config.yaml
num_hidden_layers: 16
hidden_size: 192
n_experts: 48
experts_per_token: 4
hidden_act: "gelu"
moe_layers: [1, 2, 3, 4, 5, 6, 7, 8, 9, 10, 11, 12, 13, 14, 15]
normalize_top_k: false
shared_expert_gate: true
vocab_size: 32000
norm: "rmsnorm"
learning_rate: 0.0111
beta1: 0.9
batch_tokens: 32768
max_seq_len: 256
dataset: "wikipedia_en"
Below are experts of layer 12 (counted from 0) of a mixture-of-experts language model. Rows are named down (a neuron's output weights, with its number) and show model dimensions 0-191. Each number is 128 + 32 x the weight over its row's rms, rounded and kept within 0 to 255.
Before each expert's rows: "comes before" lists some tokens at least twice as common just after its tokens as in all text. This comes from a sample of Wikipedia text that the model never trained on. Tokens count by the router's weight.

# expert 11
comes before: ".", ",", "s", " and", " of", " in"
down4 [ 81 156  70 165 174  85  91 158  90 119 211 120 154  72 123 103 137 134 160 173 143 156 121 166  86 138  92 116 109 110 102 168 111 123  92 154 183 174 171 136 120 110 142 123 159 153 129  74 109  97  83  90 142  96 130 121  50 160 137 145 179 146 160 157 116  75 106 129 163 137 186 144 156  99 113 149 132 135  88 178  88 197 143 116  91 129 125 119 154 118 159 140  72 145 107 113  80  85  94 152 156 118 119 143 123 106 160 153 126 136 140 153 101 112 103 132 145 177 139  91 150  87 107 216 108 176 133 160  89 125 130  93 109 151 136  89 130  86 127 192  77 167 124  78  88 143 140 137 134 135 181 149 132  83  80 105 167  40 128  95 136 158 153 158 141  98  94 136 112  90  63 172 102 130 126 139 179 125 108 122 151  95 184 130 114 110 134 168 177 124 162 105]
down5 [150  82 153 149 128 120 154 184 152 119 118 132 164 117  39 158 111 158  72 115 166  92  87 128 129 144 143 160 152  19 146 105 151 107 137 118 129 155 118 112 101 123 136 147 170 180 153 100 145 152 114 110 155 109 119  87 110 102 105 134 109 164 156 208 161 108 144 124 130  85 131 130 138 109  98 112  61 119 133 156 177  98 164 133 128 146  78 142 107 119  81 134 172 120 143 155 147 153 176 124 138 122 159 150 129  81 151 156 103  93 133 201 122 113  87 143 177 146 138 111  97 118  81  98 162 145 135 196  82 116 114 110 145  95  46  83 106 114 108 169  85 126  71 137  90  65  60 126 124 212 123 117 119 147 165  98 137 121 110 141 108 139 191 170 158 106 167 107 115 129 147 136 133 136 113 199 149 100 189  66 103 139  86  91 144 167 144 145 161 133  95 162]
down6 [179 194 124 141 115  83  94 142 110  59 169 147 148 102  69 124 170 115 139 173 100 133 140 156 144 118 181 156 110 130 140  68 143 129 167 154 160 133 134  85 111  73 134  83 167 125 108 197  83 159 185 131 123 100  94  96 113 118  94 130  99 110 130 117 126  84 202 120 152 123 184 100 136 123 106 136 146  88 108 144 120 109 166 144 134 206 119  88  23 147 116 122 125  62  96 151 122 106  56 148 123  61 142 128  82 151 130  44 137 142 129 165 139 184 148 100 169 128 121  95 130 164 170 133 113  74 187 143 131 126 147 139 126 138 103 119 135 116 114 105 129 129 143 132 135 100 147 178 114 147 136 143 122 121 117 108  95 170 123 179 148 152  89 106 124 130 184 156 117 143 118 147 138 141 146  66 204 122 156 158  71 103  88  95  76 146 113 177 174 157  99 136]
down7 [139  76 124 150 138 115 109 128 114 113 140 181  67 144 127 133 143 197 120  98 186 129 123 156 121 148 131  66  54  98 130 160  76 136 130 140 119 157 106 155 108 106  90 131  85 135 159 148 139 109 146 130 138  94 153 112 146  88 133 105 142 147 110 113 156 120 137 116  85  88  96  80  94 109 101 141 109 160 149 194 182 234 137 114  72  74  52 101 132 118 118 156 110 144 116  77 152 122  96 204 100 104  82 135 146  93 135 191 128 114 144 175 151 130 147 165 156 104 174  86 106  92 134  85 183 149 151 142  72 234 115 109 113 121 139 117 160 158 134  83 182 134 165 162 156  98 123 147 174 154 125 112 135 120 125 156 117  46 116 132  98 112 116 136 110 144 116 121 101 122 130 117 121 209 142 123  93 149  72 162 137  88 144 166 168 188 107  99 137 148 134 135]
down8 [124 125 161 134 116 173  85 100  84 114 116 153 153 127 120 114 128 165 139 113 115  88  98  95 134 102 139 128 167 110 217 157 140 124 120 147 132 107  63 129 123 145  58  82 114 126 176  61 117 133 156  89 140 148 143 139 134 139 142  97 153  82 158  93 107 108  96 110 131 135 110 115 152 166 166 131 186 136 141 150 146  71  74 195 114 108 105 150 130 192 161 162  88 147  69 184 105 142 179 128 129 180 143 153  96 145  51 108  84 221 164  88 186 142 118  90 106 104 156 163 124 158 127  87 121 146 130 106 204 102  87 107 166 118 123 170 103 113 134 164 129 102 144 113 135 106 112  55 132  93 128 124 177 158  87 138  87 121 138 124 175 141 122 158 175 128 144 156 154 122 162 108  95 111  72 134 109 137 179 147  54 115  95 115  78 182 145 147 160  85 153 103]

# expert 30
comes before: "ed", " of", "ing", " in", ",", "."
down0 [136  88 112  67 126 136 118 114 164 135 144 172 149  81 169 195 109 133 150 113 166 125 125 178 203  78 117 127  72 156 182 136 129 132 116 168 130 120 136 152 159 120 138 141  76 167 163 168 124 117 224 144 123 139  89 131 119  90 143 157 122 122 132  60 172 119 162  95 145 135 150 102 115 168 140 116 190  84  95 111 149 151 122 136 118 181 155 123 151 120 104 123 119 100 110 165 202 104 106 126 159 128  74 112 134 115 150 100 106 142 134 183 120 143  94  89 130 132 184  95  93 138 150  96  86 108 179 133 175 126 140 114  73 111 183 137 110 235 136  84 122 148 123  75 147 145 132 102  80 171 149 131  88 114 161  71 105 118  84 103 143 113 151 160  92 102 121  97 157  89  67  47 115 106 113  99 136 119 141  91 115  90 130 180 178 119 131  62 144 124 109 142]
down1 [138 157 145 107 149  62 136  64 180  84 110  82 147  98 127 161  69 123 142  72 128 162  76 148 141 166 131  67  96 138  80 151 127  69 128  94  87 137 104 112  93  79 107 122 119 143 103 135 139  84  98 137 151 158 162  84  89 120 126  83 180  89 160  77 139 107 128 140 138 151 198 111 126 146 136 107  59 174 171 179 190  91 101 126  76 104 112 173 113 123 109 138  94 178 120 138 161 121  68 129 151 145 155 155 138 154 148 124 159 151  85 163 100 192  78 181 165 148 147 163 102 145 105  82 173 149 166 101 174 209 105  93 121 121 129  76 118 125  70 192 160 104 154 133 174 139 121 116 119 147 140  97 140 169 102 158 156 122 165 110 156 152 156 125 106 121 131  58 164 149 127 143 109 124 140 129 155 125 122  99 148 136 159 148 152  85  88 104 126 106 156 184]
down2 [166 138 203 158 112 152  60 150 130 113 145 107 157 104 116  87 129 145 143 119  96 139 120  72 123 171 157 109 170 126 129 176  91 100 147  97  57 171 175 114 147 133 144  62 114 141 129 109  82 133 181 119  79 152 128 138  79 197 135 144 198  95 122 151 137  72  85 147 176 109 119  93 135 112 183 129 136  98 126 152 151  74 115 162 151  84  61 104  79  90 140 156 119 126 102 122 154 125 141 127 148 108 161 163 199 128 111 148  87 153 114  83 145 109 171 109  99 166 105 145 187 155 115 104 129 204 138 205 131 143  66 132  73  77 123 121 145  73 200 103 122 109 112 182 141  98 132 155  80 157  86  73 106 130 127 128 121  76 121 125 145 162 139 172 143  88 132 111  81 163  85 172 125 164 142 157 141 122 127  93 121 137 144 107 149 158 139 124  94 118 137 156]
down3 [ 90 171 125  75 145 128 151  67 116 127 153 158 137 135 148  51 129 138 110 145 139 148  97 115  84  87 109 137 130 215 117 132 157  97 115 135  88  77 102 131 137 181  98 180 105 148 141 187 100 137 160 137  74 102 108 180 122 171  92 112  76  81 171 140 120 166 106  80 104 102  96 164 136 137 130 161 113  95  88 129 143 168 140 136 170 129 172 170 142 126 162 182 138 133 160 162  46  97 104  84 165  89  84 139 104 143 120  79 102  82 202  93 117 141 175  85 110 157  87 105  89 168  94  76  82 180 105 142  88 143 104 118 181 206 106  78 116 109  66 155 128 106 130 113 139 125 137 171 163 133 133 113 127 148 155 173 163 121  90 132 156 168 152  95 139 121 104 202 136 145 124 125 138 137 125 137 171 115 123 111 160 152 146 113 134 148  71 123 143 129 190 114]
down4 [149 124 166 102 154 107 140 141 156 108 141  94 138 188 172  94  95 116 114 126 104 129 112 131 132 159 122 122 174 102 117 185 133 141 105  90 105  59  81 123 103 104 162 188 103 162 137 106 134 158 117 120 129 175 144 124  53 157 154 153 153 100 132 137 166 128 121  88 144 137 173 100 100 100  96 123 123 156 179 173 144 127  61 126 104  92 112 107 140 139  99 143  79  85 105 115 172 104 169 133 154 139 146 118 142 145 103 115 106 209 164  79 138 158  59  78 100 161 102  86 124 128 102 111 187  78 149  99 151 112 125 142 108  89 131 130 155  69 167 175 158 129 106 113  60 142  86 104 166 122 135 113  98 144 156 137 135 225  71 126 164 108 136  94 164 157 122  90 173 199 127 119 114 112 168 199 132  71 208 150 139 117  90  95 113 164 128 131 149 132 163  68]

# expert 35
comes before: " |", ":", " to", " on", " in", " from"
down0 [176 118 151  89 112 136  97  73 136 120 148 176 122 125 179 139 144 142 124 127 193 162  91 138 197 107 139 100 155  81 138  89 104 100 135 146 117  45 108 152 131 127 121  91  96 106 108 115 153 127 140 169 183 153  66  97  78 104  94  92 167 159 103 123 141 127 183  71 107  98 151 144 114 147 140 117 115 179 152 154 110 145  93 139 116 133  95 154 148 124 134 164  98 207  99 118  88 165 141  95 148 130  99 136 133 112 134  92 117 151 149 162  67 133  64 135 105 145 124 160 140 122  93 165 133 140 139 129 187 113 117  97 138  67 132 135 226 144 166 162 119 143  99 138 123  98  82  76 194  90 137 113 114 100 137  56 127 107 133 142 166 162 121 188 190 169 117  83 162 129 155 148 131 107 156  62 163  98 153  82 194 157 118 159 152  67  86 141 101 113 107 139]
down1 [148 174 138 178 122 123 128  97 172  85 136 143 114 158 138 137 123 153 138 101  92 135  44  72 121 145 166 133 153 134 118 173 155 107 151 176 125 142 101 103 116  80 131 150  92  84  96  76 130 152 104 163 101  77 193  77 128 190 144  97 103 179 189 165 127  97  90  95 255  97 145 141 163 102 104 163 162 132 140 171 110 107 130 125  94 176 149 124 128 145 142  64 190 130 112 136 139 102 116  64 127 189  95 172 163 160 135 128  65 141 128 132 157  99 108 183 156  96 120 138  83  94 128 148 131 130 122 129 116 122 128 146 150 175 132 145 108  94  55 105 129 129 143 114 135 157 164 135  70 130 190 155  92  63 142 146  99 161 143 130 146 117  98  90 179 122  96 125 110 109 125 132 101 111 138 153 144 106  50  99 135 171 132 136 103 141 123 138  75 113 146 108]
down2 [ 90 144 119  92 119  58 134  65  96  82 122  75 133 138 165 100 113 138 114 141  78 150 123 167 114 187 129 107 149 132 199 142 112 134 131 171 154 122 135 118 133 110  76 117 112 127 118  79 171 154 154 127 126 123 206 104  91 134 140 118 164 127 135 126 135 110 158  90 180 139 113 102 137 122  71 116 167 155 185 187 102 128 168  81 152  97  58 149 126  93 113 118 123  61 121 149 142 121 178  48  73 142 192 135 155  94 114  97 158 152 146 168 106 122 105 123  86 135 116 151 131 143 105 104 172  57 121 133 124 145  64 118 100 163 165 111 123 158  99 130 161 135 138 100 115 160 129 155 112  91 172 168 163 114  92  66 141 103 128 159 130 131 127 143 122 168 147 120 115 172 160 232 137 111 101 127 134 106 125 139 238  85 113 137 163 111  93 146 156  83 141 174]
down3 [108  83 140  76  88  84 109 142  96  90 105 207 135 147  53 125 145  94 115  81  43 147 132 113 134  77 118 154 126  89  75 110 106 124 142  83 178 108 155 127 107 121 134 140 152 120 123 186 103 189 123 152 133 150  78  66 140  97 155 112 117 128 173  90 136 186  89 192 108 103 150 190 106  89  88  97 116 172  85 155 148 122  80 154 131 126 178 138 125  96 157 145 121 154 167 140 172 152 152 155 128 116 160  75 159 146 119  44 155 118 132  99 141 132 140 147 139 143  97 163 140 147 106 123 145 126 102 132 111  75 153  98 151 192 139 158 133 174 143 165 199  97  94 140 113 183 139  91  94 115 107  96 143 146 120 156 114 123 131 162 177 197  71 129 138 188 106 108 145  99 151 197 116 139 142 115 149 139 124 100 146 131 104  94  56 120 143 120 143 184 110 142]
down4 [ 73  90 158  47 123 139 124 194 116 149 153 139  76 102 147 103 179  94 172 119  74 133 124  96 171 174 127 198 139 114  94 116 165 103 132 105 155 130 155 112  52 166  99  99  83 112 110 111 124 130 179 138  59 134 124  88 114 161 131 159 130 125 168 197 110 186 121 157 147 202 172  83 108  83  75 172 179 171 139 122 145 180 129 130 126  96  92  94 134 108 223 145 129 121 104 172 107 140 147 171 136 105 133  84 114 127 109 137 160 110 126 163 122 104 116 135 133 143 163 103 154 125 129 120 142  84 130 192 142  99 150 100 117 144 145 137 137  88 121  95  98 165 150 147 136  96  88 111 141 118 194  94 158 136 119  78 165  61  98 158 152 130  76 127 106  92 159 166 112 101 133 116  91 143 134 137 125 150  52 110 142 125  91 142 103 202 163  83 124 139 108 136]

# expert 4
comes before: " of", ".", ",", " in", "s", " and"
down0 [131 117 127  89 146 121 107 132 102 160 115 164 150 104  98 110 132 157 127 103 119  81 150 106 120  94 132 102 118 101 115 139 107  73 146 111 189 144 108 123 117 180 128  87  87  85 143 156  72 129  78 102 161 137 151 165 135 144 145 120 136 136 118 186 167  87 150 163 104  87  88 148 114  99  89 156 177 126  96 114 125  74 155 160 103 127 203  66 181 164 183 152  88  94  77 111 126  96 138 131 215 120  93 119  79 171 103 107 142  98 158 147 101  98 124 112  73 120 119 117 189  80 128  93 117 108 101 126 152 121 138 137 170 126 136 135 187 157 115 161 145 131 186 129 107 128 167 122 137 193 156 182 135 130  97 137 133 198 138 193 193 136 135  89 169 155 149  94 126  81 142 104  52 112 141 123 210 111 157 122 170 142  49 171 110 146 136  82 120 130 109  91]
down1 [ 98 188 132  79 123  98 165 105 145 144 107  96  97 162 155 126 130 151 124 121  92 180  75  94 129 137 138  63 156 123 113 148  54 155 170 112 107 176 130 149 104 141 165 133 170 131 127 113 180 122 104 123 116  71 101 127 121 102  92 130 161  25 154  94 189  72  99 133 123 132 165 180 167 195 138  92 134 149 169 107 154 142 198 112 146  96 129 213 104 131  51 146 120 159 137 150 142 117 104 114 112 106 143 136 165 161 151 154 102 121 145  86 139 145 128 169 163 170 121 185  96 175  87  89 141 137 163 124 137 141 103 102 113 175  95 169 101 142 130 187 140 145 138 121 128  90 141 154 170 122 102  85  93  97 119 122 163  80 175 120 148  95 105 131  92  84 114 117 156  90 103 111 182  80  73 131 114 118 148 101  76 116 186 159 140 154  56 125 120 123 103 149]
down2 [108 144  97 105 130 116 164 104  89 177 109  87  95 152 162 142 122  76 117 172  70 138 109 154 154 173 169 144  92  46 147 126  87  94  73 145 166 103 165 130 121 141 120  61  87 165 154 171 125 165  79  76 170  89 123 136 112 137 162 158 176 134 148 162  97 143  95 152 155  86 171 135 144 142 130 142  89 138 113 136 136  32 129 163 125  56  92 134 171 121 131 119 126 125 114 152 123 102 209 151  99 113  86 131 103 122 106 112 125 112 163 121 158 162 131 168 126 115 127 139 166 126 158 104 110 217 152 137 168 157 170 137 113 155 128  83  54  58 145 124 152 176  96 188  62 145 128 106 115 169 154  85 148 173 109 115 143  66  96 126 127 135 150 141 162  92  74 115 147  95  91 159 120 101 119  97 155 145  96 101 150 106 157 153 178 125 143 116 146 110 153 175]
down3 [141 125 104 132 157 139 160 122 138  94 100 184  91 154 168 127 156 118 162 131 132 185 116 163 108 124 139 160 118 156 193 183 148 115  91  85 131  74 113 156  75 138 163 144  62 142  89 146 121  69 121 127  75 106 148  99 117 162 113 123 123 146  38 142 189 179 129 120 112 112 136  94 125 169 107 117 111 124 137  98 120 133  97  86 168 102 107 128 140  79 124 117  93 154 132  95 196 180 152  67 105 139 165 151 181 122 109 124 122 145 100 139  64 113 133 175 124 123 110 155 146 143  93 105 191  71 120 178 106 128  86 102 121 108 117  79 148 151 181 166 183 177  99 103 110  70 156 120 148  98  67 138 141 143  70 134 174 184  72 126 125 135 103 127 120 102 112 129 185 119 107 162 113 138  86 167 128  96 134 143 137 161 124 196 106 194  71 145 184 113 101 159]
down4 [153 100  76 175  87 162 129 105 110 106 180  93 145 188 101 150 110 121 170 133  85 199 130  80 115 139 109  73  82 120  90  92 101 157 108 128 137 157  96 183 130 146 170 112 115 153  91  90  89 139 132 131  84 187 157 151 138 115 206 109  88 142 135 105 130 136 147 106 190 171 157 148 117  64 104 125  71 166 126 118 118 202 130 139  98  94 166 146 155 118  92 111  71 171 132 161  93 145 124 142 165  57 160  64  95 176 113 156 181 115 109 112 113 144 163 182 151 124 138 167 128 148 124 164 177 102 103 134 130 138 125 154  90 130 155 148 143 124 131 126 101 151 137 162 107  96 156  68 148 152 149 144  99 159 143  75 145 133 162 100 166 120  96 190 108  96 127 140  84 136 131  97 112 108 114 166 146 184  97 106 136 172 125  70 113 120  76  38 143  83 129 129]

# expert 7
comes before: " |", "th", " January", " October", " May", " March"
down0 [ 68 141 133 151 116 180 131  88  56  83 132 140 161  70 127 129 142  95 158 191 118 156 146  64 103 166 135  98 172 117 148 133  95 143 122 141  99  85 110 152 119 103 167 162 177 135  78 134 132  73 164 108 111 100 200 144 193 224  87 105 167 105  86 130  93 162  91 123 123 122  84 174 141 205  95 183 103 124 146  92  93  93 145  90 138 140 120 150 136  64  62 161 104 114 119 101 113 141 116 148 104 108 167  64 119 128 113 112 124 122 140 141 170 185 181  85 144 118 123 142 118 161 104 189 156 124 128 133 145 158 153 122 166 130 129 124 110 172 154 119  82  94 105 175 107 137 139 112 156 107  68 121 139 147 154 111  93  90 145 155 153  96 191 136 121 141 144 109 132 151 103 105  97 106 123 123 153  99 140 154 209 166 129 102  41 145 122 152 138 103 129 132]
down1 [181  89 145 114  76 143  98 128  99 114 120 128 106 134 182  82 183 143 144 129  87 107 115 152 156 123 140 121 112 138 121  88 136 202 130  93 102 114 159 104  74 128  45 162 119 117 156 127 171 106 119 174 101 100 146 102 176  91  86 124 156 132  75 194  87 144 157 140 102 175 113 159 133 213 190 127 100  96 161 130 111 168 164  72 113  92 151 140 153 189 103 127 166 110 117  99  99 153 120  99 129 132 184 184 150 132  99 135 164 130 176 129 171 120 144  96  89 153 136 150 148  98 156 117 133 117 161  93 100  58 180 192 107  87  72  74 101  92 129 163 148 113 169 103  56 144  69 139 118 154 114 101 208 102 160 163 149 133 117 118 115 148 139 130 118 127 101 137 152  87  93 137 139  94 133 107 144 122 120 187 103 126 112 140 115 201  75 143 100 129 132 120]
down2 [138  94 146  78 122 100 112 141 136 107 193 144 104 149 130 161 150 157  77 145  15 157  90 134 152 142  96 146 119 125  79  91  95 122 189 108 117 134 132 121 132 177 122 122 123 155 102 174 124 117 121  81 154 186 179 133 146 188 106 147 178 130 177 101 142 152  97 109 164 146 176 122 133 133  86 140 178 118 100 106 138 132 123 155 149 144 120 164  91  88 177 133 115 136 158  99  91  66 142 125 149 107  88 133 146 171 148  88 132 106  86 109 145 164 157  59 123 102 116 121 192 169 151 170 146 107 132  49 142 125 109 112 201 116  95 104 134 198  84 109 121  88 116 144 163  89  85 136 113 194 167 142 121 147 115 141 154  75 108 113 113 162 133  66 134 168 169 119  23 146 117 162 130  75 123  89 136  76 151 126 166 100 141 121  91 141 145 134 162 112 124 121]
down3 [ 93 105 118  72 100 144  62 115  98 128 190 165 102 181 176 143 153 127 131  84  82 183 108 159  84  55 183 113 133 107  83 118 117 156 131 156 179 137 114  96 161 156 139  97 112 106 147 129 189 133 122 101  61 185 144  72 116 163 145  59 146 149 160 203 129 119 106 128 146 165 100 123 145 166  95 138  97 115 140 101 131 127 120 113 110 112 105 171 102 126 141  84  98 147 148 114 140 146 121 105 155 164 135 147  73 129 159 112 119 148 131 123  95 168 102  78 150 162 113 167 172  73 135 148 138 131 142 141 121 124  69  61 123 158 180 104 126 120  96 165 192 139 133 135 144 134 146 119  52 114 126  85 154 131  92 146 130 158 119 117 126 111 111 164  96 205  99 115 149  88  83 135 108 136 189 117  64  69 118 186 195 169 122  90 125 116 170 155 168 159 150 115]
down4 [143 128 156 201  66 139 188  75 131  69 179 118 132 105 136 157 112 116 133 157 144 160 136 112 171 120 108  73 181 148 173 150  64 159 115  97  74  76 152  97 108  73 137 115  90  97 121  96 117 170 168  98 140 148 105 126  76  84 133 104 185  95 136 144 148  71 127  92 147 140 126 171 115 129 173  79 160 159 103  37 149 111 135 102 139 135 130 169 117 109 151 129 124 151 137 168 131 168 114 163 115 146 195 160 177 153  56  93 130 140 106  82 134 159  96 151 117 110 178 145  56 125 164 113  80 130  97  60 135 164 132 139 147 154 212 159 119 115  91 152 129 108 163 118 147  79 145 182  88 139 139 165 181  90 110  90 144 131 149  93 116 123 112 127 138 101 127 101 134 161 129 126 148 113 176 151  90 115 148 190 109 102 144 160 104  95 131 162 141 102  95 100]

# expert 17
comes before: " |", " km", ";", " m", " /", ")"
down0 [110  85 145 106 107 111 107 169 152 152 187 109 111 129 139 103 148  97  92 145 163 109 113 139 109 107  37 119 165  60 129  91  81 206 173  92 168 171 118  74 100 161  94  81 161 153 137 111 133 140  87 116  69 129 152  80 114 175 177 135 144 123  81  79 154 113 114 115 131 182 138 163 144 183  92 124 144 117 168 112 152 162  70 165 137 174 166 127 138 132  73 172 171 117 188 150  92  99 123 106  95 154 106 126 113 128 160  90  87 140 167 117  98 107 113 139 121 148  93 152 127 142 137 201 159 150 198 187 146  71  65  93 122 163 130 108  94 105 164 177 103 118 139 131 109  74 139 153 139  95 136 160 163 162 160  96 128 126  77 143 144 127 140 147  97 144 111 126 110 100 102 136 108  89 136 179 136 139 111  98 146 164 111 116 146 154 147 139 121  27 153 159]
down1 [135 167  84 158 128 118 143 161 143 139  62 137 155  66 123  64 151 107 113 136 148 110  84  60  92 120 146  99 130  91 135 136 145 160 115 135 138 118 118  96  77 139 135 120 134  89 130 115 189 181  90 138 171 100 135 192  94 115 137 118 155 117 105 140  92 122 121  92 121 132  47 116 142 101  83 165 147 136 156 180 149  99 133 139 105 216 126  97 102 172 121 142 158 177 150 186 158 131  86 142  93  84 174 127  57 135 118 135 123 127 109 141 163 121 116  59 156  88 153  89 124 143 187  92 134 137 112 129 130  94 121 130 135 156 155 212 129  64 118 192 139 137 119  85 203 115 114 109 156 150  79 166 119 117 113 157 111 112 127 179  98 111 105 115 119 129 129 157 129 146 147  51 141 119 171 117 173 152 107  31 154 154 130 139 145 192 143 153 143 111  93 174]
down2 [123 128 154  82 131  90 195  81 187 113  95 159 129 149 148 151 123 127  91 139 165 180 114 136 129 180 157 162  94  88  80 149 100 116  80 137  80  90 110 108 135 159 142 139 145 182 101 113 108 150 165  94 128 157 175  81 156 152 121 104 156 119 117 134 144  83 116 168 119 132  95 152 119  96 108  96 130 120 135 124 115 138 121 178 124 115  91 112 128 106  80  95  58 168 137 136 146 167 188  91  82 145  71 106 158 137 147  72 222  79 122 224 114  94  91 177 124 124 104  89 153  74 146 146 160  70 134  93 113  87 146 193 135 182 145 138 112 147 165 156 141 128 137 110 131 117 112 186  96 136 132 209 114 225 165 165 135  94 118 135 125  89  96  94 116 116 154  99 155 140 133  84 147 111  85  93 129 166 188  91 107 135 132 109 125 104 132 133 131 133 106 133]
down3 [182  90 168 158 161 174 140  84 172 205 127 102  70 156 150  88 128 167 148 146 165 149 113 102 142 127 120  99 143 152  79 216 108 153  87 120  92 133 147 152 135 130 134 100  72 105 139 128  87 153 101 108 161 112 159 146 195 138 192  87 183  99 135  97 126 105  89 129  80  96 138 123 146 129  89 154 165 129 157 138 174 164  79  87 102  89 102 108 101 179 128 161 147 143  83 145  83  89 162  94 138  92 101 167 131 121 139 145  55 148 114 114  72 184  94 110 153  94  80 136 147 101 138 151 114 107 163 138  85 117 183 131 141 163 134 123 102  97 140 167 119 200  81 171 118 187  95  98  97 143 124 115 180  66 127 151 129 163 107 167 101 142 140 133 120 178 100  89 124 118  90 102 111 144 134 138 145 181 159  95 144 127 160 154 122  90 140 145 110  94  65  87]
down4 [133 179  87 134 145 165 104 150  77  90 105 137 173  96 138 139 116  91 154 176  65 140 159 144 135 155 136 101 119 111 119 118 127 106 105 146  76 118 155 104  99  80  83 110 147 117 156 133 116 104 206 110 103 110 167 135 111 146 159 132  82  82 145  94 117 132  56  89 162 193 106 140 156 100 125  97 188  67 159 131  80  95 130  88 109  90 188 180 105 168 175 125 137 131  64 100 148 193 124 108 172 108 107 174 152 161  95 123  88 137 122  81 202 128 145 149 103 139 151 160  89 146 129 149 151 109 147  92 127 161 160  69 139 105 153 149 177 176 103 147  84 133 162 108 164 142 151 126 133  26 146 115 148 182  78 128 204 129 129 111 138 104 131 128 132 129  77 125 103 117 127 208  83 118 126 124 125 159  81 187 152 125 128 152 161 145 112 132 134 100 110 117]